{
  "num_hidden_layers": 11,
  "balance_loss": 0.00209,
  "lr_router": 0.0021,
  "num_key_value_heads": 2,
  "tie_word_embeddings": true,
  "init_std_qkv": 0.0444,
  "lr_head": 0.00813,
  "max_grad_norm": 0.5,
  "schedule": "wsd",
  "max_steps": 4604,
  "dataset": "wikipedia_en"
}
Below are experts of layer 7 (counted from 0) of a mixture-of-experts language model. Rows are named router (the router's row for the expert), up (a neuron's input weights, with its number), down (a neuron's output weights, with its number) and show model dimensions 0-255. Each number is 128 + 32 x the weight over its row's rms, rounded and kept within 0 to 255. Numbers have three digits each.
After each expert's rows: "mostly gets" lists some tokens that are sent to it at least half of the time; "comes before" lists some tokens at least twice as common just after its tokens as in all text. This comes from a sample of Wikipedia text that the model never trained on. Tokens count by the router's weight.

# expert 4
router:166191124125147113120135178147109141107116110090108158102185104081175066140081185142129105069119048148114150131094122134190119091058111101125112075124149096061156147103142168168121117150112175104085090143113153098113124148142083119143128156165180137141094086157181119115114075104152151163131095150152159138107109151089152103147071151156181090117117175132157112117116093131115161175096143142050132109112101110085089147141153131156172140167162142122079093181144110151136175119121150115102123133123129122129137098088138171177186118105108120081073087168096167074066129132204142139190102155108180114122123123138158137151115128177137101106146199188118159098164095130163182093133130142146158156097184186152135184075139055131113102132110143101098148153066118137103177196152135
up0:114077186080077120109129123111106120142142042172135104138100157097135131153099137116115143109159108142091208089159134071086153127121118181113141116197079144145106142149109113124153117114161127084165106162174212196135072127147125141142114160130075113123174172178093134187038154155086109036128085145087120200118145122147184065157144163171098101150135156156151165199159142133152154142141114220161151155084108142129173118127112120119067114083155113115078117171101163139060130119105114134142085133136117135121085126139113137109122158177146110115155115085184104147148112130116112173129125193130127172114155102182127083140118122117070104101098110133132131143113099114150048078098158118099092133075173128096159128118139145141122118080060093099110101134155154155121141112107143
down0:049115090123122041162133157126132117133141100074135089121133101140109134097131136121136106097145157121098149194141143096116143141083120086167179089153131114114102008133138160140113177110164096153075132180128091139150106175133100149077136112151144118099125152127118141160156081145127086112157162124114114128133054150119131166137107182035056078179138094156106142161153159183157114150100085148144122129155128103177144180133141154127152133153102136142132140117081114133139156168139123122139137138037144114120170147138132106156137064095159197155158108081077156112129129152144153098106111094176082157098093164109148151162178137121099152192191137096128104107120101098160099140035110154103140146119161161079108139138203137159079114165115110152116134128217095138096084173175103
mostly gets: "201", "200", "197", "199", "202", "198"
comes before: "0 ", "0", "| ", "1 ", "2 ", "6"

# expert 12
router:123091184110156180168109161104164095113089139132152091131136162146081134108180165160076167122114128069104065104149195118107171077093112105144152169128095157176098096111088153127129102101156118102109158079082113168115084163096077139115090103139137084124166109122135136174102188133135111119093121181097133164155168093194135138081153127105088050119102142116123122110157095098077108123114143075101203127142158191173158164100138083159131134134090092177080101160130186125157065118101156108119084119130107117134098173163155127103184162176107074147111154092114168193152053115116126127145135122086125124131119097157139165075112158119143129093153162190153096117145089102163138112120088098127180145094139143084133144135189150084162060112106114157165108070131153134103178189093143
up0:168087178180118154128102039150071125125101100129124146086142110092148111105137105142152115106105171175190089083133091109154107163158130115138124133135162157201125150160108055096196163117133134143109139155129136142093132107093079140207165159138141069160148120104105137108195168160133120099186140087090101122154147092130092089117114142173094192115108152103166156164150091079137118098137152151200154087079129128141128054058141128170115091087124099145107237065148181071146110121171094154110114118185140121147193054122123148090092154143095122155089158157172135132128128083143171177142121075134146124141099129152098175110113126139146173101164100134091150155134131069086085132165149117127073134108118119184141116111168114154122143136122122052135140136162119114125128105125123
down0:088171097134180165173107118080111100133156181172122129103110131148166108140132126034100082169089219122116121166140144168144136177106117065085118114124102098123153051159150126155072133170207138097175094135079109097113121186139078078049117119081108156074048138129159096138146081116115127159097135150151140170124161062099122164122127174135147087109150120147099091114090159130122080147159076119130175160171187115128106138101092166123165129146125180067134122163090114134155157123135118134167101078093187114146102138092146146155129148102157152180085147092142177124121181101107168109138075117089140169170120151158099130114148110106093103095132116176204135150179134176132133084130144174095141087123117151078186170130163108091115167123142131153127125104101120114118107162096139
mostly gets: "for ", "from ", "of ", "into ", "after ", "against "
comes before: "the ", "a ", "his ", "their ", "its ", "her "

# expert 2
router:167063112148162112157174133124158127158093077137106048154126096156112131100203167136158122136130125104081122144113131106059157132132103123139155115160118145146103100176184162130134134172146120138163202099113063126153081085102150109078116128107079074143178185106068076173085122148068144126096116092132148124135170122141187117092150130136073072084105097162070103186154107133128132118124161117156088135088064114109105094144135175135129098088148129144138156153165139153166112174123146117120110118212098103064114138118110097079161176127172119145127132114068116149143153132102114142137036145094140127147153126139104082163082207124095066123099141102168141106132173145131111117055119154140086148147126133098108174158171085178177166116143147138182123180088140147081086145115145
up0:156123139143140133191100177085171147093136061111107104172134137130121100113155079160127125174134139068065137127190182134137148093109088121159104111133119119161132154093131090138141112147112155124125100089157106053110124057128095144109077121148129122098132102187144083121145121153129131118181185055187103078085114172166102200128108084115146160153152143126138129143160102118155119183137199150090076134125134110070164092119140086163139101120028110011163141120119096135149158107117158141138140163097152126172138072082124175164131134080182115065151123096168108110091147149110139114178128179123109190137107076151167115080095149115113125103093118117173090117144158057155156092122122051141163108165129145145143120112123115093116102119102134154129170135142144150118092085171071
down0:100142152155080097109089110103110095101118127109131112113149202107193133102174127113150158117107138137108166110122146111155135173112153177187206178105102074097115133095158098042148145091145121055059141097155140118151155172122100139155066103209094120163145125118133153102166169082091063077080123228098136158132110151134163114104124111112093168085070120184143086153124153138102079116129125126119187141140194147156133126111101110132143179139104136153084100132083182121136128122144149131113128062098107126095146114090132148073148096137077149109082127155097089090141133046051159161136137096163167096166103146128126157103124093102102107172117207135106113133193121171156099116130120154127139163123138147177168128133149106083163180159107168080159128151097137129095126145106097
mostly gets: "who ", "has ", "\\", "were ", "may ", "are "
comes before: "a ", "the ", "in ", "to ", "by ", "that "

# expert 7
router:182121136113157109119158070156194130128075110145133138117177178136183162141142102130133169111204148110116149177063140147193170121138056154191115155185084147113118138137126127104117114178162081122121102104113117098130148105149176116143169130109109110117110087096160101180120165122104130104122178172101147132168119207152138097089183102172150159085084175136101057140116141110107116137101127084166083135061170131203122061142075115109165112169088084111123166147131128116150136105149152126143145121154115145125118059138146123084100117110190164094166117079164145162111133131145078103152174073093202133162127104119112130176175096075094081148142127137087169165106114068124108102122106127079136154128111152170131152071118126116091105116124127194128185135062081100086126107104150
up0:185132106177198149132101100143087122124173141131088082169104105150139107146151126152096055125066037144118130112136182130130173134098148137172105057145115103136133128137133098138116103162111123138139120115175124176127078146122102129098134164129086151139168166167137108115123109093118159103065139096147109107163096100079112135102085130132112125069102127123169094098156138093056123099162188117052123144090090151131117103112161127071117079117102138138132113103109198083110087077143135161153128202145154128108124135178091112103178168140105139119078139112082128135119119146162233150122148143116125118166198155103130099149146096188119150134152148166091150172176102135101148115123144189111085072169144196176175116128112200154118085137043151143084129149143176133087167154107094
down0:090082104146106111090032154120182142119043124106136145133099110081173124184128051106098149134122175102089115150100111078174131123119126135127173210197123135101114104145108118115138133093131140083106165107146136141181168153176165098155107117088124126070097109081124124102071104104114196150185114151184129130122139107130154186104132151145136193131144108115062137149125134137193139058150154167180098161110098145096098199143135223187156087134118061127081150084060116174092137176140150136139110126131112133159178116119165096075081072106159147112141141204160137116137136185090094151131111092086133147067150138117151118110133170133120083101088151121137132173130129119103101099130119109126128143146128128080169114141114132116154144160131146138175145151059153150148120119085129
mostly gets: "y", "ar", "as", "es", "os", "is"
comes before: ", ", ". ", "to ", "by ", "\" ", "; "

# expert 16
router:123160134117134166160112126136131131146156160114095153121079097156185145140110126078151074081181148096153131142106127152142115129133126160100114149123155122084143072136111114177066108143092104125121066114127154083186116178140078148180090166118125169136158115091125169059132080139193161163131120080192110142124096186093155142116133145176125181151137189136185086082088094139156151077073108126142126084135108085127145162110120077100162148139103120133127087139174125102103204129102063170138084112069137123120143119096096170161111141194109142103145094163144138140173175098097138116136093175193078156062113124133155124132094062205092093097099123089088095105093163157204176119126130206071135088158144123113145142126153124150086106112151097124133084077147104138164134131093156
up0:100096099152098094098128159098150102129128126152141109165124218141135147081128107139112232172088133120102105153146131087147116179147129073098122072098141177116182134174152113108115108121116119055149176087171117129114167109110159177132225163169171132132143148161151083198102119077136120097187144103113166136099119157117157145153182108168148101146127152139056080149097118062157050144115123174115126123204097113092137151122135133171158098083093127122113110151126157122124143129105165132121101140133112106115139114124137189060141133168195073189121106111134156131112125173129133082142117146136093094155143122105144173139148117083165180178137153124162201165135184127126093150144131153083108165093101111169114143106077163066196112129115165133146091124100135160115160165080175
down0:161111169132153136044120134152155160105138131120094096179112145166113112109129130144144124070223034195137163193119127151209051106154134112146147106170081125136160054111126190190098093113152151124135126121105139133121104174112093127177076098122129127114102096121122119117154126127139152092145192154110123084094141087160144087141095102125137104074165067141169097148118123110169190121095084091109186175099130144114139146102149143135084076168113112084131076097120171099088151169143147127123150102106200081122150151147083117120104069139095204113161103082198106176124158099108135082117202122132114154129155139148143147136111096154123164152116115139131144125132104101191132072156106129134151100150097160114147125127139134141105158168099153143085070180181126155097078125079135
mostly gets: "U", "A", "United ", "X", "B", "Y"
comes before: ".", ". ", "-", ") ", "; ", "States "

# expert 3
router:154123121167162150075130101090084139095128138146093112157158094123177127153156117130119065177149063160093153102071090131101078181110072119123137089134100145080092095056178112170119192165151165157056169136142080127158196212153177100097151107148149101104072115143140142105090186143107141165175102095154078112160137149127168129136146103095122098094167095106140098132102069142130156147084117152134115135131187207140114183085147194124141125132137166142091133080141107162110128133102054154087131139108169105112140152114115154152094146202160134151132158091128126072122115175069068117119140148161106101120100188152119108133104117164152083153128116146129107138149134099155148169138160108087130109095170089163088111158145112130154181188147162072124141093068099098136095154120167
up0:111154113127093098112072145170136156088102108152184053098154136127085154115149104065145181061143051152129148155131098130109140122130143104115116092127135093142170179096101134141176155114127121110074127103070131125097155092159109151130149121158141156094162147135126135102165129108139125149136157149167107197080206065146114200067113144137087152124119116171161110162094128134150097135106111102162111133101117107113073152207135141168061194128130112108140091128173147159178084157074146112088096145162122107137101112155150123135136134120111065118125136222044175166195117160102149176102106172114170122099087136106149121120155167134128151140118154154122163183134103200168152147175098081126172121146058162096127088086145135174147147128205119119142093150063103134150137135110140
down0:110106132148129140132177154128126131145091045061119138136135101106086158092125165193054128188171119088080087170052154114108170136100104140142163124051166122139145185140113124105040114119130094114156082127139186102106144115102105109087131146125166098157145123155118121179136159129073171122067128185125101120119188141107138076119083127159122104154083141114140185109127161064164110099133162083090112154068094111112127064167080151078160073099165139142152132133079150127176110080178137123138126144191172135130139101122115113098166118149130130145128127122107108148113114097104168141091139094104156146111221179165112090090139127118213153140124136140161105122125122117072114148153133132138187122136115144065173119124144133119148104149136120159152181214153126197106175115163103
mostly gets: ") ", "); ", "}", "California", "Texas ", "Carolina "
comes before: "and ", "\n", "|", "which ", "(", " "

# expert 11
router:111121138152128095094093177127106104123153083170118149164099112124159069128168124149135066110127152164133102122151172121078115124106123137173162102164171137182154120176126093103101158143167107134176125124091106131083096111140177203073113145123148093131167173104150114133146143179111140168152080113059134127120135101130139146141131129169080014125213074140169166147161102103153119169198132134161134125152074138143080107192084149122067118119148104153153172143140073139117107100130098124156131162184156114120132093076112151084137079128114079093131147070123115181141175152176169068078087168178069132141145161090113098129084092163113117128139139115170159120129131085130095140113107108099082100080124113175079154153086146186080173120147111163108088158113118144196110074127113
up0:099069115130101095177144091150127173057110159141137065083159109099152173094157064096135120078131079104134148148142166130166069126098131082116189176199154169140111171137143177154105156140067103078167101063166160094120147133117128128118148146198129180122102128148097098111164102108104125078125086096120128095157143192083092122143117136111097143138103149134090081148088129114114114175175153049150085084101122196115099103106064167173142115124166114122146150089157153119117107139084166117162196133155112138184041096128126095112135102110124114149105168121186102087081156118120122180145161132120185204067182148097111098098154178118116126162183122119124183108112163152124145126120120128122095112143163183141166143169160066110138155122180107123141139141118115157142131125146142
down0:108162100144081101116140094159113097097145126116083148155083115107159116099154160184114140157091098150118083089122079153114181139087121081200133091108110094100136112126110072142119107144169179161136140101129132164125068119174133179135126128084089086132166099079103133094093143095177107123099167189140122154157115137158141128152116151142151152133120088086064148127126118134176162069117128113143174215107115131086181130122176088097133138109099129171141103173105175155114105116146077146077133123147140135119188114083121174145076168133154095147155061066150126163141114134160136088181121204105133149162097145158192079134108103158108151075137146067136111087152122068103116127180161089153136123122113113155067127038133212224132101174123166167110141143170134099134155117125117
mostly gets: "University ", "time ", "ation ", "League ", "part ", "season "
comes before: "of ", "and ", "in ", "for ", "(", "to "

# expert 14
router:167101161159092077138188125151115143159121133135164082130142152098083155078121120155088162176102130142121121117065153104104139116154184148075134127112112128114141168133133183157147102179132057105106196081163163148109103141153060156101083141135147150109133113173078107204133150143121084129066123113102160167149150109188120093131160099094122079066059099171176132106138132123079143063164126179152159137129113140136149069141141199155106136099156117147137106097157174132146112138090192107090067133152110120136100134177142097093149132142109124134130144123087100137149086113127093207192103161089192090115118122174144156099151186114145145126111218097091109105162119131150134153112094133183064149109163144096136134096191124101182156103062088094123111115084159107091124138152145
up0:090145154133069131129094110109104130123135111101147157087162119175134130134128111136163078152178088140107086087100121163148125099144181091146127135152130106136202124162089088170118152136158148147184101125110108180105153109159138115151166097138108127146166141156142077102196078117093070137171197105106166145086151119120113116140150157038126126121196097099196115079141068114131123114101130173086163149140125088164202132132169127104086142141120148196100100151184089172104109165119096108187120057104122101088112114148125163192107112066082093158117048142197157154096124163145128137118112146100050138081131164130097139181152052160165126156095083111158100100109119150116120119135116140068110095181144133178133076201116142127162161140126120118109133129162076103110151146153117
down0:128202149097111122170086128102103118080096072103093162154101117119140136141153077128129088209132164133146077093079150132123058122091127101171210117133162163124138151105181103098116073135138122154125114211105125133130095193117156091160127138126184132120135179106157153129095115134106128062137160085089113119106140126106109204073124115173069124111145133113121106124106110162174132148175182134120141119069139118084164182177159080096102201182152122148157169112175138150183092082140111139097132123154109128145102115117149143105115164130113090168151059169095134114116109144093161134170116099135105175164111198164106148130134125136179142054115130127127139130103056113130087146163127109079178127131129129148168096125094055090127125077237123114134122144112127117076166135106116
mostly gets: "was ", "were ", "not ", "has ", "first ", "would "
comes before: "to ", "a ", "the ", "be ", "by ", "in "

# expert 6
router:109072156120098150139130113066097134153144031114157076126075129098073092077071084151085162120136098135118127110089133124180132137105119127139118128178155108077079127079107148134136163089121135165110113189115125117090160163161078096156174188120121116093151119112128135188109133172133139120172141118119124148098142112196093171089153123118180060086102114094164076135111089177092119151148098174172178155122152120132175139132129160141132106125148091174136174063146127173141114117160131097126202087122126135108111181158091110137080099184093157145098184200167130162137127135130124140170107065150135125124107176183095169107165099167114113095115057151145120153113061138142105159195111185149172173102155117138126149132156093092142167171147142102146148121133110126098218106096096
up0:090110128156110095090165138116147106171135113196115146135092130115161089118122125098135038171088111120153150126134133141115122128147115144221102110159141183147177147190039235126128119125070156089137098127134095071176098170136107143081127038105124140094083114096195138143122136105097132145136175164109085112101107128132093123124121102144135145171114180154131102056204164167105097123143140146143121103127178089156138109075221143102100098079117202124140111148080132094075124146090150121157113106141124116123103160145096118151172095132170153144120124091140108150162133109101157090074162137121119127139124106097113150146055136105085142132140124147099114179158063152167157115115163131114143143164188122118113170065081129136145123141082065116085136151134214110106153134148145
down0:092120157113160065103164092112146121090172109115126103086151113143132082107157079116115158164110141120169111164148067126093119142073203162131155139109086112168116099134103187125158101110138130122077149138101113125064199110168141095177182160079147152092159107117039149207154099182102074060177149151130150132112175139184119105125184120104096126142175113138081159143079164099135102117176141143090141133156103103095147151068162182129091148134144134090154154103159188054154172126131115130122138105153085154117165155140151110155106110147119132161122161041087121092145124152057116158138135121094183090109129129135148079190109116105153163101145141087108140092099111137112161109094133181137180112125149147139072146115156138163155144149106193071151142138125176108074159097076089
mostly gets: ").", "\". ", "\".", "== ", ".\"", "=="
comes before: "\n\n", "The ", "In ", "s ", "He ", "=="

# expert 5
router:138092109152165112126136130185079188065114122159111149132126223115122123116039196106158158169147061067142137188093078176153124104218117175120117150098087134093136092124137130134179107086160072131135148059125122103125129160169135135154181099142101124134145078171075108107158157065079056047141133165149182131143117110113123132123189152086116132132126148120113063147124130135091104114122138066129141114152154081113174099087143142159138172082163116162148099156163181094139121148151177113104140129117100138080116053148174118161143140120093125144174117135164153084074108079167085129153150115137146121165175147150113129146188191079137098131126152121097135115133103089110092094098180136129134163145114119086158147080141112140081114149139083135173171160123127097140134149141135
up0:175124106175079131119114055101086104124151116094135115194163122149165086178139110156139157159114091126104109124147180176077084142101113099063084134102159153082084145123127100099116068097118159105132131141070105118097097141110115176177163182140063116188112103079103133242155104145159111154171156132112104155142135124153077111095141101106100156098125097227174121111155142097143116154118181173132148166127141122154172126134087151087075074154123071138126065077087163170082111158116140169125154124080091124124167136123159132104137095198099129139112127106089060068126078076117145118152160107155142124172119145106108172156130154128080154176133160105194131151112148143112156181119156087169143166187108142119146123116170104093146115105130095126129074159168109119110112163152119
down0:145120050122120127149107076110113151162144106136152124126192139102138215153143096145175083056098142117154134080158137141135191134169124071101112134125134156178060117140120104119105136138092109128151161043110133083165120098136186178130156123102093159125165106108109144078137150110138074058113114131140173115134176138198115136152114153145130177106134176150123111091155180138081110080157096140154106111115077116145146084132033098134113146100177056119161133208125132180128118096215097118142099133111115125171076118136189097193172093162143166122139170143143078147082115116108135139121199134151125129134102120168073164128096139092110119063126169142136103129089148127112138103111090096145108096126150118099119130119140148117177095092123141117135201134165180173164058156119144
mostly gets: "However", "year", "also", "season", "post", "|---|---|---|---|"
comes before: ", ", ". ", "-", ".", "ing ", "ed"

# expert 21
router:075163138116123120102129092163121167139120172073159180095131197128112150115100091167122174122125143133168127054152087212137091080125158135127073185114084173123140178100156170131151139085099153087115080163098127113104134112110160186084139088094152141167130123092107179102087116102101096119145173100162140151146087165121140133153147099160110164176150163148130112143146121152156094106108139109131117100102135113116144108071062089147152123176146060184113151122095105103165170124166153144084113116104145145158152117105165145121133148077079146178112141176175180052052047107144108151128189065119109200133142183128070123142159054118126155082134085119134125139175127117118160132153189076128136124111101083111093132078107143084124081158141185125092163133127121117162103164108133
up0:131137110130108136124117121030121199147045108083168196135094099071170176135120178105158123132151090163155131101114136105118103087097136184137073118143108091157102132156112117114129147125078129071125151060099081130151102156159058155143063152171128161150213150147174103132145128144131151116123168181107138112092108110155084129090137165108161135163113112144122167099118136141134127097076123155104123141156072087111105115144100095141144117137219067125161065120176150155146168093158126152078169117154132126101119058078152130146073143210135108088104131146136163161098102105169156130142141152108142129120147113097143021119131136138130140173045186150101143109136143131176110185196102160132106140130158109121137125125136102116153112151114093120134098190124098099147171120164077
down0:057111186103149106096165161062161157097101067151143121137126115114155181118110090107139179124121131145111120146122133098075107105135095135149144123084131091094157111077169117096148177104122193133082137103156195152076121112123150072147164120179119166163154167186140095089148198116098106090131141132150154159065118107092097115113183165090134096120105147137147128167189117104141139115148096131114118171099141129204178149117109148023121114200139121093147109077125129136142147112073124179088115185120074131129167130105102162133144095148194102075156170084107140210098089180116168140087121136115108177094115111119181129160177118113169184090117110152143169147152187148139069150076102131110123094131202089155095089135081115111094121114131123125112152143131109105143089132151115
mostly gets: "ina", "ani", "ri", "ade", "ene", "ley"
comes before: ", ", ". ", "'", "\" ", "-", "; "

# expert 0
router:058129147132161075141093188186126186107090134078114151121144155154181137134054116100156087126088096044179148174176085150173125095208124111135103176163131125100135168070149084156120126080097126077171117100113137106135140127169132193162118123174129177152170158164084158085171082122118105112162124129160148120114101102126136126188134179089130118157186122088165146141149121099139082105138114102072156104135133064119145125076151096188120157158070130161166125179091128112128149099163102122174183139108147139147132095080151143193134093099086154148166133105160125078079120100118130108128132117141112147172204128108094111150111147101111131098145146077099139097144094088154107109152131100097065160131132099124117108111080176128061112155182080118188134155151129164142108066138139
up0:114131132073123150112133099149136122113169104149168120133125103069140110144107132188129185143098097141028118106201131115093123112088230138165135148098119132137122128134144100118167094171099121161116171144142127137129129125111097102159119152071141107128139116120139141151128126093193184112122185117127153089155145151111111131139133115121123142127074102167130125135126144098127086172078093110112107167138148094213177102113165191153198124106122039117168169122074120125156112091124120152133094129121097150114123142099199078117181140140130141150130064110084124180201137154130063098131150142100093151124133104161082144104078076197126144081121168079132165122096111162106148195116080145111126081175101113191142103096098136075125088119104205078162147154108167214147111113087115
down0:078101130163128171163136145131110155083073132129091139103074095126159126141102141152199131102102145125142089134114118087139106125175161135140187080158124081137144119144128069122130144108126137141138123164122178123126153206111138051103144152205169144042092202194126148103166177123159137082192128122120095183158080090111145138184100130182184147104154137114126182116079120131098146095130140126144127100088125089138056151128117159203116081129130112146130164068141092163155167172113117163162135086081149142101181089167117135154083109124150118121114164148114123143126159056137115123224064127066079108138096130154118075075117155127113134101137108161087088158098107175152124128137083102100117129132157118102118181108130140121102156178135122164104146132095085094191122091081114
mostly gets: "ation", "season", "time", "career", "year", "School"
comes before: ", ", ": ", ". ", ".", "-", "\n"

# expert 15
router:152141099088123158166128132114121107100165164151103127139114128163185157180120105111113108153127103178165101166133081069094139121127135119096103099101154159103154087159117107159091073130147151129119135144117117135128076057070100156138111138058129174087133150193090183168168089154136117182114187096125139099099108110050130104173068108090124050079135084078123157135131136159175159143108139144132115084152126134172099141143185149112113163119178185092110104150159179163103175158083123137145118107139122133174133142114126145138099183142143161124163102163101085167202139113162167117151088146077175108080108055071180117107170114109152150097108122145095127124112150183141166152154082140166096142121170151173124144152125084078104165171065072123058111168159099123157129147063113
up0:127122109153148093160110107147134150084136072158153173135103154136114127071133109129112135136107134120227111096129143117106044127122148153070142137168090095109071127134112182153095164082103166119123139096151157134131110130189139138099134220132087118149146142138097135103159131079118098151128137169085201165132022133166131155136153140135125085134150138133207109077127151194095127110160122176143200105115124144103183109099143106060140155159131113204071160104153141100173105100150127096149166137146101148173076143133105164103122159154102136136082129167076123161089133145165152103101133061107133127084182186127118164130113073170102144135167111138053141145101097132111099182136166177115128055145112186063151171138102183094108109134082117132099103147151140132109125113154151
down0:125150201080137078079162132174135118090136135079080066079122159171139091120154103117125154107070087083109178151127094171163119110097118156133177171109186091098104130115141171163080136135131192159141128136141095128118154154122139108146100081153147123132079161101088126100086123153163130179157189104153126118144148129151127064162057169150140092118107094151095095133127098065133175150161133106121074093111140088121181159125200163071125113176170087101134102168201067141085125086157131134160095120120144134149142099115052116126130131160140114141098172174133142090103158109092105119162110118111141137066117080122148063131156152131151153146108132116172178093117087114079139053097176150160147113142188158140117168126075124099093147113148149105164151148099164138199169191158160
mostly gets: "°", "′", "″", "−", "sq ", "Coordinates"
comes before: "°", ".", "′", "(", "N ", "″"

# expert 20
router:146144088112054127125152093077119129110122136158106101188168091148079155130150160098148112131121135128056111123134158128094161169113134126092130135206132113189093110138124130112135138128104135144128137164149117083164186122104167095101120091165130090135108159158150088142145079150119134129169115162109110100160067160080120178153128193095147067077125060178076132081151198158101118164120138121119100185120163191135125154137119146083152124133168169053130059149052129128092160176119092121123124149100116146105096188177131132144159065148182126116067134068123084133162151172097123148105176161102134144163162108122113157119088071121169094171158121107166128154074175157081136171111104112081171092178081115131119108147107162100163162112140199105129151156175143136118152167175092
up0:149117152152160108056099124187112138172102123098133130111151181128128089177162104136109171093057092116114168127147114094134143057087099125128107210068116149133160156073138088203132100137107162050113151142052151136141165130128092123137136162096131117112178117143158112113131123141106098201099102167143139125086182114195187125085130113168087100089176165104160032098089092118155105149085136130102098112109156106125139112096106107178107120131096129113112153130109101066131170087119136143174112095074162139105100123140158202085119129149129140095103131150126122167116138085172131129147151111043121119091149108161145130168092113165167100133158161046079150116176148100103120120158119158147122137098143139166192121110150167140211110135134108111148154163134134123153162204082152
down0:095162100074122117207145153124162109106157113097071097116125103176105149103147108118182112168175182104129146110095069082117158197102128064159112116148181133129070162133119122163124113109142071121124114147184177162057142117144191172119112124156093114141068189104114104112160097163117115107155146139132085068066131193086106123145137152158180118161096121093212123177140136081119090136129115154108180114113109189082121091154151135100084142094174108140144109134103110089166110104110146138113178140109110122160160077165141117175141137119152102193152114106112133118105122105166163121147149161123100123148158126086100157087138198143149131149186109121169109044103097105158087110124126136156167175086052126105112085102206155082072141148073146102123149132148125154136122118151081
mostly gets: "She ", "He ", "ARG ", "', ", "BRA ", "CAN "
comes before: "| ", "(", "– ", "|", "=", "was "

# expert 17
router:082159118095120107133122133102159063149146177152112116171163145168085098142075129092094150098168113054138177128146149132151165107134128086151135180116196128153142157122127122202165103141178077126152147080110130148044141126126155097169072121164167165162071126114063115149088079091166148078162113174138139105128085180064139111110130134158118151136096176140106160147070128088097120143115090157077126121128097114140111091083135144150092095118151109106131145117158082160151124107090131126103161122073119136110176126179166085188134107202155112138122174136057129150095121096119152152142183083135100088079166182076172133153076159183120087176154139087144120149108091182093118126152112145207193100117151153168151109162101110165167130100142162122143145141131088092098145172160111
up0:123080188143149192109149122140125130163110157128144145108049126186094131128112090145107126126079139150156102078139156107142173151147132132125153083181107178100105118105124158091133135139155154109167163057122173109140105142127134127141139142102120100122126072066098141172097123124137188102103186168091140158149180082160131102081101118170138111155104124109159152115144097145140173116141128129160168119081145102159143110146137153123127154082099146098192100147183159101118107096182175120113128142118129112094118143137124135085118133103089155130161121151131144146214096133151104130144113096168142124130186089168124115127188172114118199106149098181112155081179021179205156049105184144126086123170084170127158162097140081092133066068158041180107076127115107145144168159102149
down0:112119155092092141148092085153108116078123143136148139145121149124096151091135218150170177096114191118191132074167124165184128179126169102120144086129124129164089128135109101069075176130111103083168137144195158059128177123090133149027179121154115085107115103088111161142133125066145116141125098120179065165058103101120191189098147183165116084163102109153156086133161165168153152146104115088178115153150103079141080127107161113121096162099164109124126126104099145102118103140146099102136128116107113105125095120161100129094106134068126142147175131114146128129119118159104175162050132176090093184156107109136110120151145151138169164122042115108187144141064174153096122144100167080140119104183137127115166187121174144156140176156146078126120133132152140129134097116070143
mostly gets: "You ", "My ", "Genre", "Title ", "=== ", "titled "
comes before: "| ", "\"", " ", "The ", "201", "200"

# expert 9
router:110085071176137160165097100092154147128052156117102100175151148084182107127088107098072178135104084160142093076092135105123082121182115123107099158120169114103145101104119159166108087094128166158149104105112121106114193095140132086178111120108124196096144091121150172130137148160145117198124159113109065148103125132107146151150163080103191070117138134111051094107095110174153129142119098140141160148108208181177136181179102127150159130097175158134129158144122120161107211113112080103136135110080087141145125194123145112176122138136156154124105162083128128103131158153082177132156078097079193104115090145101150128082163102108166149102131103148079152147124143195122156141156132129111160162126160122188114147185134112069212166153183176152123106126097119120169170116123148
up0:118187114067158122095120094113174110128104138156129043139112093152105128159160100148124062166090138110117117100131136070090125130144093086142112109103146150080119144104111106108137128136132119103129130152145149135173133148062152150139149131121061120159175147147174117053094118145161115151121172170094137123123140130158156149091125194123090086140160121197069189151106113074072099093122142144072102134140200108088142092091156126083212140133122126075108173152125087107118112118142137135124117150100136135107109170163147110087153118083168078100083130138142139138167108099107125111117137083152073148134219163223108165174084150080132087085137095103137177121168140200128113174149123099153114170105144154159171075103109184139117117125145153143159124138216104196089161144144071
down0:124109144088168145074110115118139100152167120134116113162209098151123140086127140136165087118157153154107098098074110156140158135171105106111065094118119182102193139139109111138078179144094081091140079148077107141138106161128112161171121102146132115124142134181148115113153109234105157127120153131105139113200146098077103097150120150120118126150135116107099133115148122113163163134063159120124211103090119104135108085155172135116134148116172110045094104153121151079086122123141125125086148105141158140176160154143172126099166134111105186093172149153086154135139164113109093070136110127106116103134137142085057128169098129072110135156088142149187100184119154132133170176075036230093160116099061116057166124114174136139073167136141156121202119132103164128166142135160133
mostly gets: "• ", "information", "Animalia", "classification", "Born", "Coordinates"
comes before: "- ", "\n", ": ", ")", "= ", ") "